From a checkpoint of a small mixture-of-experts model trained on Wikipedia.
Experts: 192 squared ReLU neurons an expert, a shared expert of 192 neurons.
Training: a variant of SOAP for the experts, 3046 steps.
Below are experts of layer 5 (counted from 0) of a mixture-of-experts language model. Rows are named router (the router's row for the expert), down (a neuron's output weights, with its number) and show model dimensions 0-63. Each number is 128 + 24 x the weight over its row's rms, rounded and kept within 0 to 255. Numbers have three digits each.
Before each expert's rows: a language model's description of what the expert responds to. This comes from a sample of Wikipedia text that the model never trained on.

# expert 0
Common nouns after determiners or possessives in running prose, often plural or abstract, such as life, government, forces, children, origin.
router:112162099128126125121115145128178140115117146153127190182154156149117123119136130108113141128130135084131123115116086097138133101141143140145154134140102123116106123124159173131151133118127168
down0:140118131180092133095116126151119138187118080115105123166121130138146098118125110130119137130116121150104131102076122113104124110129122126153126162107120089103128156150150116109074108121116143
down1:112143145155132090129146096160146121115135126163151108144142170090128147127133129110152128145133153159107151100135174142153154123118144158129125101146120095120121115116152119167143162134145168
down2:200144095118095103155110137085164101127104126127095147156134103126149103106113139147098100145121084069131169114135149099168157120125179121125122081131145175147129104130096142172125114150134134
down3:144184084108162154174144092140141135139128127127087116129131125118101108095118107085186115132129124158099086080120092168149101142130115104136155157120136118172112160180167152169141160141109149
down4:121136096077164143116111131166127111093165148134145123132137138118142154151157157133112153141191149137111105137116110141116077105163109107146154125115121109155131115146122113123084107142108118
down5:197124104144126122113114118146146105086137158167103122057103111141128123138122079109111151130124132088150121154123133111147142137155167177139122171131104150096123096134145152127111119148114139
down6:132122141128127144122157080129127160101119146113099150136157107123116103118142117103151157080145149092157147155139165156123148134121137150107135120123120121138145069150159166158102104146166132
down7:091138105090125166144163127151148153152143130123171108175151146162174077137092154127123150134130076150136132141112141106118161129163146125080147142162167134141121142131082151154138118121119107
down8:115145187114162176102115102126140154144163121138155165115099103121154150187162137138122129167124126096140149120168160159128120134111120149149108094064161128116126125113114145116097137126154138
down9:153131099129151134082139114121108136179150103138120098155141133120117140158099137081135104112073116154100163138134195127155120136141142161121151142139121184145136094147157145105146139128103117
down10:164130122148129130190139135124141127126128161151108129106150114116139129118124114167138156121164154100141124181121095166097118131113123113150148117141071113133164092122170155123137084132155193
down11:153174098082135128122135098149120147143176155166110119119135148115117129094127143104135135126138124132113169183150143129143101112123124126129129121091133101140065150098111125148117143119114114
down12:185099140127051161103122142135133138152143140147123107140099128088111149120128137096153140113146106105088120115119099133111181115144136155129115111150137142145126144129152153102126161128137122
down13:131118151119112079137116123094110118122123111114120144119109120134127132136150138131124131166167180107133113116160118096113139110146128137152085121123121113108139104129158136103121133126175175
down14:134155132119113160163095092174129155116119109140096121147137115116126129122167136146140171131118142108137138099121116130118096135149110134180178121135148127146139120127116129108117120160125072
down15:123095094124164081158108163097180114125087169115105112112117140131140131148153152120143081120132097178128082129131122117143132085137116143163111100148090119114110125096144142135145142129168145
down16:173133132138128129102179091109130120130166111118146105148121133097121150114124151088099107148140118127129146099135169156107107129151118113140113130089146128108123142118125136121136151115100130
down17:139088132108134134147112147138135079132114126126125140127118183101150128103159105136119119129141121107192107118153088135144164093147111174109139147135115091133136115119110107148111146156129160
down18:111133160115105127132128155123139133119129104141130131114134125152145080146136104136112085138105119116186137170134163104162117101109117108132156126117149107148111157142124127094146128082120120
down19:115110122134133137162153104153112161078123142159091110139120179109152139090136066143075166122157128129120140157160170136097095127103130105107123138139090113105150090132129138123176145145114145
down20:148105146126137150124121152161153161137123141096128112162157126109078163102147118111091133163115132112073103100128130139128102122134115114151163137095164117138156119094129101133127156140120144
down21:102144119142179131087103130134106217134139120134120112141153116118148111117145118150151171122118126153158201123169128115103092095142153148107118153166140148138128111130118166126160104128160127
down22:109143134104133101146121123117090176127122073186094119115134116153102142127079119110137121104108112129146162161094104122115160126118140157133125108132147149161127097114111121142123131143119122
down23:114130087098145160152135148122111202132096074132128107149140142144148126119112121114157131107103106119148113121150086148140149141157105101139151154094134123164092121103118094122105175129098150
down24:163141148102138130154130097128171119109096133127138100068129174105095098117080069131097123135165146115161159136128096111144186137127137159112094126180151092137131128127128139113134146155131104
down25:123123118133143141143074165150165141113106153096116143125154147104089115101171145160105146106148126135100128147112106130121072136113119079121165168101113128091154097125125083120111104122130162
down26:161157151111097090139132112149098112131077124121148169096120104109116154089149120125142135105096107137125108092168118151110152154178146092122152133090161144092149087166064139161147144103188132
down27:140140158133071144100134148101151091149116159128081162097157098114118138163134143145109102132182175154138106123133139150124136108143124141108079097164084110140154177121150182147089101128125148
down28:118148123140094117107149137180136088119121178100146140113122103151122112115155125131128135134147094145134092113122081124114108126162095107146115160098124140118137090133156138105099153123160129
down29:096128120135103117120135099137121168168153155172140110130125097064147143128108124138139131162126126115118103121109118118143088115142113111112140141140148137151113121158133100143178184137112133
down30:138143131125127146102166135173105149104099156099108124109122099142148131111117105149118131112116155113117117161058124115147142168105141112129107112111090083121134149168128113106101088128151178
down31:124091129111092139093078136136126068139152157141130107074115146119108134138110085154114126132107138117110111100104109146151132114100112136115103077135054107119143127136161121107137147170126131
down32:099128134117178107111158148161109169089149097128156105145127143145095094080143148138110148135112135126107160146138102121122111158155136129120141183112132143121116116107127129143165126116151155
down33:106115116102182160154125142159123160135112109146121117147124118150119140126103127153153144146161114147136138153124103145124111112111137077135140138127131130101141135106102119124132156115121127
down34:105148151127133132137125171133116099139149125160114136177117119138146128104117140158114116126121120129170124144131152112148121128132182158167115101183123127088128102115150163142099156151122096
down35:109139098130109132111136124124146180107100124156098108145137133122102138117092128142112138128119122130117166141100132137122105134092116143134151141113159160136181128082071089137097120145081144
down36:158140105124068129143130140122133151125134150121148153137143116138120108141107130116097155137153142134144122119112127161159124126126138152127125146147136119129148124146177151133099121155096175
down37:095123140128153155141131118167142168172135046148135132110102125116123102112151151148113144114110114113113084105087122127099088165152106103111138148139169154144141137153097129126133134103135130
down38:183087120094105138141122079149107130148146121116142116180140123102121137103123130151175189136149142128150163128126117108109152126112106139128147151136114157135158126158099091144173120115124120
down39:108149136111162090155083131086116137131172088128112105123099127134125157104095146156166119100102163136114153129133147108162170114119122157135154096077107156125133112115104129142156164098146143
down40:147133134156127114169126120156115149122137105094160161119110153129093152115157119174167093144126168087114090112084114112145144131086105152150119133116086061132088115146125141120157142109184118
down41:130134088101154141168145102135101151149112113135137138167158146130074172115120102160151144129134098152134154119149116139132096136152109108108126171109149139169125163073119101096120144143115112
down42:136126139122106113140140106125118155105152140128123112127141125117070117173152118163118131106106160098114141107099154100126083182133115114120166179140136141128139131182123151156115135171133151
down43:161146099144145202182137110139133165134153146107140114190136127120119089102085105129097143072094109127111090171148079153152100153191126115177135155117141150153127147141133105136127132096131100
down44:119131149151136131083095168076122151143135140101118138099119144135114135169062108108102130083111162150163122110129140140126147158095122146157155059137108106114131102133147151120086168174139125
down45:174105139133163155159109178116120098136089148135134135123176094130140136106155147135126123152157134130120115159079146130129136125115102123099081143079117075122167097127120145122143158130101151
down46:139144124132112126125148149142097120141110110130122109138150156122137159116131152077104127113135105141135109086137166111093114100128123148101143175115135161132162093151140126120151149123092140
down47:130137081151137139157133073130114127119084152150144088104156110142169138132086112110128165130081102109108117149133105141155109125143121120127159149134111137165142165115136151151149119152140092
down48:124115080121132143103133081159125163125150122116089119162102134114128129106112123123145150141131128128120143109122097184102110106164110078153158133146138112199119128142135067156109145102088137
down49:141145152150129124137104147119144120152134147123130115102113162142171151119133168125095142129123121095095132116140133083127147154148092123119132093183119110118164159117119170146122142156122114
down50:153111126116120129159133170120134168113106124073131126165115115096148143118148086121115134107093113124133156139096113127135141172130174125099159126074138154116144140115148092113125122114150118
down51:105127137142127124133143156098111063110127136090150118130132121113136137131161135128079111148086135131098109095149149108148096127158109124158116081119137141118123116136156121108183104151124137
down52:125132113113103066178100157133169119134112155096145141128130126163138137121100150159169138121126126117110163122153123130147149112111155120147130123127154066099157143144113125113117119143151107
down53:129137109144158120111111102115119099136128124148106127074121111134171113163082097119195142134139107129159155149165138125119150090108116167125135106147130127107077162066130169166113135130142129
down54:114113148147135135140152127132129155113157133086092139120132136137119097122146150145137145146100153116095118150142109146110074128102125128140093161093134147170118177124140081122130161109133135
down55:107120135142089081171115125140100136146147194184108168098134121135115110131132139144161145142126081152121174153127156143140171118105110091138143098113168118130128160127143170132120112145112145
down56:100137113093110112154071113106152108157123135149126138073118123169113137168131151135119144134130129180170153135139133149151124091107145126125096142162145096147134153159071130143114189129157160
down57:098136117144141164124123122124144162158141121116137150118118141134145137086183147124090125113109114105130104141101102124130152133081127096127146112081117118100151093132141129161151106122157178
down58:145138135052129194149114115101165129149106143119149122151130143148175142114109148103141174124114098131162159179124143121103087143192101121121115137117177107128115124132098154158135097132154101
down59:120127164129091109074104177142152115097138113104084150092099094102095139150105095137144102119139142120133162127113138140167179074094166152118096097147133148099139166096101151172140119148163141
down60:119154115155163092068109119146107122119179127128140117141159176080095124113161145139100067127125105173147097114149089134131139113113115138122143143102117170117161130104148128115160119134174120
down61:115090115139116182120135130096109110178115125092163114157075077108106142150159163143111155170127120143120133121076162096142108155144080093143135120134118140118110128126126081091081125129142117
down62:071139149157136143148115146118121156140100106113123125112130145129117158105141080138084132109126142165128153128093097117097097123154102105099121170082112140128144158136125087107116115112108117
down63:115090117111124156188111160141134157133105134102145146120133115150143140131143094148106136096120126102087186171121129102135097128118115135148092148096121082134142116125094121133137173133119127
down64:095095126113113116120116119095115117139110129142138095139110113125149145103162149105098150147125083157156127177127131116116145122120107155093112136141132145109121119094083123120132094142096127
down65:137144142147118128152128113110124105142168126204083141134124134135142136163116112123147109113125128130163173114160151175147173119121174177133111079132155145133104147134102132153114092149141079
down66:151159148160123096145162140120156101148112150135115151095117100175176117105164155160121137139149115120099125120112093118101100107152105079133158156126109139140142132063136153136128110099101092
down67:113119139208116179144137154136118095170157134098119102100139118108139120107144112151129095127154112158133115054126138175125093144153127107132146154133126140131118168091158121087113128130133077
down68:110158131069132124121121154097121122105133118129131110149131134128087153135154171153102129163126106101105111125138084108121137108104093137129125139106162122094106116076123079088138085087107152
down69:121150155137142098102159114129085123138144145159108119102147148149115139109146147147139128134115117127163146139151119167091131115131151148098152154119106138116110134150133115115112089129134110
down70:142095146098129133131118174159117131158148091146114127149137126098144117105127116135121108164107152139100139154139139092147134166110127119128090119121154132147142145102116159136151137168147127
down71:140148146144129125130129122109144098110158166093158134130132145128173119171149135114152100112140096122131114163113134123102144189123162144148093127116118147098108158124143138122111117146118135
down72:102163130121138143125108149119135106156125169188090121083125155160134092102173137178108131140138120178090099115116152121103130130141064150105139123140107104091122138124143093093127093119130157
down73:122091149111107097126157148128135090137114137085116148117093098121178115154134124112172149117112157139124113092143122118131129116106172088115148111129134114122148078150119160146149115112147130
down74:130110102127104131075122108150075166097194150143132124117126136098128079126104124103146155160102139103138174171109103128142157119070126159105085117118140135136089115127130138168161152143121132
down75:102100156113128145105107089080138116136124097106152110130118081151130129107128139122099176107113131101151151116141132129180122153133125161102148156085132162120154103095143124121139117122132093
down76:134130128177117127149145168111125101100144128145090150116107082124135137107150118189176118099144136095146112099155148133137108126133157100106107115105150143140154122105157162124122160117115119
down77:110128124154152151136129140120181115153074141147112083133131139140098134083163117139112126095134126146118105096135157075163143117111117121115117115139111139125120159097108126155085095134119132
down78:128097194116138116141154170137140142117120156163128086136162102157108122127185115101128128164142139124134104132102103115122190141146156165126117093155105170125135093104066115129096113117115129
down79:069159167148180135132148113114098141113142130113111132083122050149142141128174151116123165099116126143103143117133157117107146118128140137094106133111122146098165140097133106143134113157135094
down80:159136129121112135172103117080145130161130120158111160155140139112109169116141117143111137130096102148111123175126125142153123155148133090123127147097171135116112108126099142119135117111175097
down81:121170089141126152093113167077123097124149135129134137145108186115133107134138135051102082120127123141173112119156161102082118141169135164081126112130133149116098141157109129146151152116112081
down82:109154149144136116158137092116104132122119117131126110124123129133119103119167125070129103104125136108152072124103102151129120128128132119111119160121126123123129122120171160113164102100107109
down83:132116115121155137122150078156191128140138135082153118158136129129106178110079151162105109123153121153083126118150195082143119125126116142128121159148127144168104148109117123119161099089131135
down84:175134125128171128148130109164118097144164097104143107143142138140141069149122158133164105105102156132136145118161093104137145130166106129144157127083144129121129126114118153188147112106160088
down85:107126111134178125092114120132128098127152141132136133164116113140149156155141148074098149130128056190135117116150164142093113120152139150142118102133132162104126141089164138125078081116131109
down86:138140163165114131135104124109129123155113193158114141134096136123149154143135150104110187161156088126132167117131150134126124142149123127149133174095108117081105172137124128150150134137151143
down87:146152160117180127153107155125152128141089089146152143126105136142165138103135165118122138117122146123140064108155070115116121096126132111163107148104136108152114095154144080123128140144133129
down88:094138093185126133125140147124140079162113156135101108155088093119125083125184152125112126105125148097161126113122125134084130128125118129118132145147126104099137077131128149121060088137098127
down89:132148123137116118158138118139086119179136123161162123157143114163147120111145123131167130092143161136116152145118108109141122130116116125109164129172114135114095111120102172128146140085122142
down90:152102102058091137115138081127124092138144128136069140111162128151152145125084132149137160111158130142118104165141133127123104103124152131150150092062129094129162146089097136127123199137102108
down91:134095141119142134151088117146124138143130146144166093142156127150131103114125112131113162120153151102125117118136106105142116118115100089132110178114144126143120145109085090127110127124131133
down92:123155138150143116108102127111127128150133113116136113157115124112107073143153135095122123142098146117101122138144130120161127119150090088188135118137165180114107158111140120141123152163120103
down93:129121156096111139148101122079131133095133107130078161124129155094075126137118151193168127098157137119121086153164139118097152143107146172144098107172127117125096159159134142147125122156095099
down94:122153138122131124098159128131137105131140120093142153129142130126122110117125183132134104158136101124077099134125153172099154102134120130167125111104139143156143141088129121126077123152082115
down95:146136104123054081090146143123075092102110149125100175120125132134122135141097152128148098190096100113118144150108163132089119125155135140152167094179104084116096141145125141156132141108111148
down96:129136175127134119141152073134082107138149134132140139120099129113170134131110102110121120138133122106154125095126114119099144097128103137122110114125089136139145109126144126144114171173081131
down97:145134108161123095103181137107124099104108159121124161147130116117111157150102135155118172130136121120116142147120123108131167075122125125115134133115114126074163149169147112138125111111121159
down98:151117128150083136138088153154118124123156085128123121104137121166093080145104112137112099155132122101122113138121106151185084092079160142121122076123142116139124091177119160117122128130155127
down99:161112140161140103119099122124104124117126119128161112121154149103108150120138156101150095114108151142124088137108076142164160106111112092132114159151117097142111101143127148070119154140109117
down100:120140086143141140123099106111122142161134121124163113117128117136147109123158111144166138097147147101123151162135146162090157145096118135135134111168146121124188187169106135135148095051116128
down101:141099113116108144141111122125133125153127151162106120152157093119126201135165137124144128115164120142135166093116148120119134115119141121119128148145128111142124128145134170130153090159122154
down102:112076105103136116110144126113111123159091125127102110099116138130154119133126103110089085146091089202157124179149099144097082151168200157150145143096126135159121126139153139159135141160115145
down103:135113174115124124119106147139183106136112129134102140110092123100187107129119132136146138108146133114132152145108122104132153128126106143101093139147133140103150154173121158102096110138086146
down104:186100098098158140098113151157085164107113136129110110121138143109120164153104146086124113138116115187158128108153100130153139113113127139143140157108123185147161107092117124156155121115096134
down105:124131124148132165090111132127098129156121101131136105180139136132126124163186115073116126138120079175087114101159113122133095143168140146122162107109185136126148138106121049131091145097133134
down106:140121112159130146116075136137148049132103126132104148085120119130105148132140140110114092150153160097118131139122152129138182107130082173110135111180131110124112130138088157167137159135188112
down107:111115128095137147166117118149098151116106100138146131138114088124144106127165112147118136089106127134166154111134067127115115139112135113117197148121134090142109132122156114134115147109130124
down108:104113112147094119108131108074126130112112096113136106089084131138131147095116103120140138106153167170121124082153101120126126100108119107155113168166075135138126134142126114153139186109122142
down109:111151157098114119128147160129163066066179144125125141140146145114132089154105134127154128122145126139105131144123126091126107152125126137120113114090131126159165124147137153158126107084139087
down110:140146156109079137145150124133143097115175152124098120125160123119073154124102101194097128132149135129147113113123163146127148142100153154115134124138140134120121167120146154143107118157152113
down111:149123152146106156090162111154122158113078161097110109124142124129131145132159134144124109144117090129148122127118127128127119137141110103159154116117134101129142103152147086118179094135157156
down112:134072105118152153140136112163141178132118093125110094143154142122128113099117134139162130106155103137117130135108101155138121125168119083115148147147109102132147156148097152157154133131104124
down113:175075153129120096081112095112130119121160131134129117080106077138136145121087142116165122118127105125122110116186140144094117140111131136130110097169120153122140149159134125151163107067164139
down114:079114141133117156158150159155099099131111110114126135135114128159139113113116138138182118122068148103140095099139118097105098106111125126103107132086122065168156095142113127142118115137150127
down115:173107131107065087126091131104120070095092162117159170114126132093141134107176079164142135180136132142126064151138105123118153110110194122092105114129161110092155120151168102121147088133151107
down116:109116122119090078166134135088140096146105142108128155081117139145111133117126123125116105091123129143110074153136132152108149120114114128115141134087127138109173105157137096129116127101099159
down117:140151124187140146146108132142130160124166124150128131106114140126101130068134111141104121144142127089204124122103104143153136166119131150168121163137114125106107105090118103099118150157142119
down118:132158123152177144126171111080099086164169121112138095153098108141133088165133164054092152124150165126143135122142138107114137162154101108122151121148135148110129127107172152119144084131153144
down119:137072167090111122119127126143115136140113131130145152142107159111140145127125164111123100171156139122169108166118106121106145136117118139113176132151164158140131083149138130125135138153101116
down120:144147123138141180108119135139100152113130172132133104177107148120134161135126189145141125124111158094160160116142143137141139154141133142137151202101169113147187136159120098114173116095064132
down121:088135145134152109124149161130132083143095182133127123122134134129128127140134151096064129179142086189157113156130126125111132135132114092088142117098128145097162133099107081145122120124133111
down122:108142137110129147144137104128108133125091141125127135116104096138063101141130141172093144147157120163130115116137122148108107103182087077174146123140141152134116122161118087143126164158082134
down123:120133119142088166129129153097135085145129136119173153169169132128187151120161163112113107104133112132126078165104140133136156169158113130141137127083136117160136151179151118159117172115143136
down124:120137103166090137112106167144137149141106155108155116168140127154145138145115186121090126126099129109092138110104138159104135107097121116146121076149138102113139151151122113123103135147122123
down125:113152127127112149141125123180133169148094132112130113148135148139105130140081117141160118087147175125162121078117146146106136109111139132100128089141147113112095164098159146121122149100147124
down126:099114104109134187103114102151100125112143105107140117137150130121186156114133158113112151141143109151140103141155110139101118104143152104146128166113112173157139128155134117125170147166132122
down127:148102152137139119163142131158108134108149125099130087131149135101132135100128116130081111117128145103148133123097087137156131147090145128135170138133129149093116169125151118129162136129141136
down128:126146119106117132109131149122146115099137123146079170104143123163158150167111101115147144138122154153115106174154099105123169103118128165109113129147143138115115089109117110124082158159121124
down129:085130130135127128134115105055127128140138156117066119134131149128115167112126114106150090136153120171150088172106107145155119143140120163145115119163110102119090141096177166124109113131136145
down130:126135080116164119149126115136132163155083076140179128106120139105149112147129139104081126147071128139157111175121118113143112115090116088139113157137145131160099118161130118148191152101117111
down131:087153120125171111112160097106165128148147133147162095164168094080123075130112152128091123131139099093149126115120164123158117158159122134136108098128138172097123133108134115161109100111143104
down132:139140124169113101161142113112114116099134083171146113119123147168094162155101117152143112117156158092135124132133120115134174168101127110140147152138132134128123129137113098125084132117116113
down133:133152144126111125121165122111128126097147109103143101112151116115124103127137124152110114187146155087149130105120127119115139132111112127111149087165150100122082099153160163107099055124151067
down134:164130093162104115166140164156093102151138135147129132117107117119161180158132143142154126121160117141151145137135148152136145111128134131152060162135131116145160155121092125129109099149166106
down135:182133131133155085137107136137116121126164165124096119087121109101153127146113142148121114120129141118114134067118139123149178134136115122168114121133090146087107132122108170169166125154154134
down136:212108155137143141152126148122147142147104150102126136157120148109124114171117092128107147156145095124109133124104115150128131151120109100138145122114130134142168180063139083107129123127116111
down137:116112086087158108119143110154162109095106125162120144122122124097111114148154110109120138114114133112099133116131110102149094144140136100143151138114095172171130150083139111118113154138093108
down138:162146133153120145100123113096170085169153122127103164074128110143144137140159129129102130163166100133107120140146141176132118097169110095125116146133116128126113104174175120082099094104167115
down139:160150147120142139164122135129177116127135123094152129105129164113112155089088114124115103123120131122117130111139121123152173161145131176094150125156139127154096154073082161161101144092115111
down140:140121124135146125120165172130128139118164164160117125116126153146144126131125170086089154149140153129197164138131145116075152116150123167119133123111133183130101141141108165126158123134080106
down141:111123155151162141134136120116130101120085149075166147114105144121107112176133119105111129089143126131096154126115184166124122181114140136081150098106142082118126112151143108114139121167126146
down142:143110123153126169107175163104164106116077141122125115122102187137125167116126093101103105116139133108123122156138121144125150139104141123132104134132093107116119127133182115125122104157116138
down143:197122142134151098108138090072120091142161159131123140103124118163148171151123089114150130110142111130150077118137135118146164182110135126109108126088091123132142123152109131137115081124145116
down144:093116139124123068109138163122144123115143103109111096120169112122067119112133112103100145156115136146084124116106134151114098110137130170124056147125102129148132107115158090134162150110123124
down145:130108168118101139149138107113128149156085103099135114118078124163153089131116178133141139067159123114148131095145114159082156149072152075135106101132134113132134146138135172130107132133112133
down146:175110121102117084124102134113136157129115120142130118090107158113114104153134110105109144163142121119123148137128134127131077094142120106099129111127115124182103114143095113138133133169089124
down147:137164106188113149139150096144117139143096114075114117105114146146065155150103092121132075092134143119139118094149103148140139162135121083154139146159056132197105123173149143107152159146123139
down148:124146123091162153090116104164096176105125155132139136136153159192147097122107131112134116135112136100140140123149132133064114114141104131115110191100099106158086140107141085126147167121087117
down149:125094150077117088111099157117154148114116135094146112120128141098165094177138114166152129096113117120105171114174078163111119118110112128136101110108123099098124107158135118110106149117091121
down150:103152140127112121114158127106154092168119119139148148131096174109090124085140144161145157142124102113176126119124138096153110128151127104121109154148138143095120112163121115126082149123092112
down151:104189113155091151145122141145096108115162136156162114137125119144120127135148155134127130150110128126142125110096162076108169159117129126105134117144160133078094118112091105125116144111154116
down152:132128116161168097164154097140142110119114139074162137150182126111109120140174097128155112155131141123118155126159143104121120123165157116155158189114139164116124129152155129138172171174118131
down153:122143099128129150109144087153129089109140116112127100161166145108103107113167108121118147099115160136130067145143128134121098153155153116142134077111115145096088111131139145127139124135137130
down154:131137134129126147134157096119117138162096129129147138110156134117159140167103133145115100113121120136131117132142157104123106178150140130146153068118183138148163161115116115129110070153118156
down155:126115097107137139137128113161116165118115093158121115137148123127116091104125101159182144101114131130134134105153138139104142141124129112131151158098124119110141167095113067089115118114116127
down156:168134120049134132159124116150155140131136127115137128142136149098144103127121125143146146151157086091123173138137181119105139119141146100116120109130156093100118150108029154106150123125171098
down157:096118108117200117094118095118122059105094138097115141153131140167087088115111129182117151106095151153118140129155134119118130131119122148089126133150140091127154116140116094107109168095134114
down158:176141142135094163133166145129170123103130112117141150134126107101127104104107116136164136105117103148119088103132098142131161130145118152139110118165112116096103126121129081097160159125126130
down159:186106157108139122156113137091143121090113153131121153091123089135105128124092063150110152160142124094141128151148129152178140111153183138155086133124121090115107160130114116142112148135120169
down160:122116094098084122122137091129131134149120116122138134150128120133099119119135097096163134146130139125060131123155153093120055118167109123129115162111117143093133094126102065113121125080135095
down161:090170128125107128088176148139125113131129093113091134132094147142143150107120177110114096132094122112127105110075160108105089173085103100144112096069141114113153143128168131130127105130119097
down162:100142152133130115143124156186147142136084135130124144077144141118157156152148135139140162125098121152129121142149104134095144101119095136114146121116125122121139122147143126126142117133132126
down163:151134134125076133123132120109119107083153153144111146115089129126158147144126131146120138105122133138082126135145174133117164115096098126103119100081097123124140142172090098170139089133125135
down164:158120130140112141118128132113112097138139134120136128163149112143090185120123159152113097119111090134118098115133113107108123152134117122108151127130143119112119065101127114111085082103130135
down165:086099094174111124133124151155123113107148101099140101141135138114089121128134168133117103131135110140104108139162089142116080091140136076125117165136092168087144113131085137097093147126112128
down166:133132156101152127153147137105102067115132130111115120086137154139091132114131141197144151114138146118125145105121157163128138155153103141080094148101133125167153174160131108102109087125114119
down167:158143099097136117143062172108135135122145114074129112155103104158163092128138140133124164104159076145102143128093129145083134140119139120138143149093161181149136155080111106117112105098112125
down168:136119108142088121119120115091115160105161156132155117114111064145127127099118103075105144114123159131121143112096183104151155163126130190102140113127100169121136138120092118144105150123121108
down169:156116134144118094086109121153115094133127090128122129101125159161155141144131089136115135146145146135063146129096151107139200113126127131106141047148138095102129142136084212166150123120106153
down170:140112125143099160137108123105126117136131131089156137135097147121151172168134113177178123109170106109123072114185132105158138138057126129134091141118144135164078163141134156122086142132135151
down171:111140099099144111143116125142131142150098083132120140120125163135122126136110112096122145117135121132152181152145117125146093115110129143134129133144140131164124142095126120151122195133137182
down172:118112157179131108127135142179131133114123135161096160109132157099127155158104105128131116125072116136148146113139153110104110116182113195137139128096108120142126144128110123120126113130110107
down173:092141148129140119148155152137156117135121156115106120118110124145142111141165155123159106193184202154136134142093143088142130107128088191102119116141125102157123123116120141122114149123123128
down174:157137144154142124141176123077124100123173115124148109102126122106118138088116168109123144101105115141103111103149163140096108138154159120153105131106117094122112149133137131129106139159127107
down175:088124117098120127095078134115154142161123092130182112112098141102141134135121140144119147172144093136146089109154117118141144084109115119113121138143131142146158131106112121092118141106143171
down176:140136130106129139168127131112128212155088128125133126147152120126160128145130116123104141105115142116128146124096107115143111120091111100148136173146133137160145086110136068098121107104084140
down177:128087171140095141148149149117106127120133097160100184116114128127151127121155081150167106139147183148100100178103112109101123174120121124150126121136130113144126138128107170115106104127116148
down178:139100133132138103169127119078149088167115113214114139122112117113129126110100110154133130147138118122188177120149146139150120158126105149104142106167117125125140148089166084094088145133131152
down179:097094184164120143070155137068144083135123153137101162153133101140140163137103126143118122095095134140105108137126141132121149131147146097181144103141103074112111094162173150136124181144145141
down180:137146145116111122128170129127141164131150167112083147129145079135176108143120177130146143101112137118129117118124126146118118141150166077117096126138132129122087157123145139103178138130121091
down181:103120134113101169121171134141114107144098115101112126115107126160093121131101163126165145164136120131098154089135156106114107109134108091113118153164142122142116072151102143117108121119101110
down182:137107145127121078120114126153167124111134119118096155123096132098118097103125120167132096132162179126107105110084152131127145114113077149150097089168123112067174121111178142155114130173132129
down183:156109109138134106128113136077136125119124130151149116092121139126160082148094126137125136101087113103103122135153106120162140135134132115151102136140071099126077140130116091103125166140133117
down184:075126166123104132125137146158105111125172119141144155133127127141144112162158174157119054115160142125121097137141163122125099111138156135139069088104135107160149118145107127134124091140135121
down185:107124105123158104132129103121112113147145104100111138151134110138101084141132119106134141135132157145080098114105187128152082128119114110100113176094121167120149154113155048122165126111083107
down186:106121123131130145132126131118099155094148186113093137098109140146146174163083106155111142147165142118137098155118122131165106149076121108105151117154103115124101150107125183120126103156150139
down187:089155170150123120161093174141119121145144152092142141121131123161119084086158135121100162139155142105119131136113103156151111142105110112099118160149108145097164129145120134103138142149097159
down188:150113113151093136159123133104159105119121133120136172116084119110144138094134099142133081103133143120136130127091108102125163162108146158088158095152115053119158135150125183151114154153139115
down189:086119111156148089067112105146128143098131100107128095147140140125105125140160137100156119182135146128122128130075124188166096085131131082122110121158104132107104108138129123098135120126097092
down190:141155156126187139103147159162147098128170127133161107155110106117178119134111149108096086100092112105136085101163147123137122142100136112149110131116128177119145140120162134102121095107134112
down191:116144143164118129084114163081141130146152112117133167117162142068129166103108119152152103127134085138121169124163133179119179112164143156109126126137144142125107130122115085082135122125149143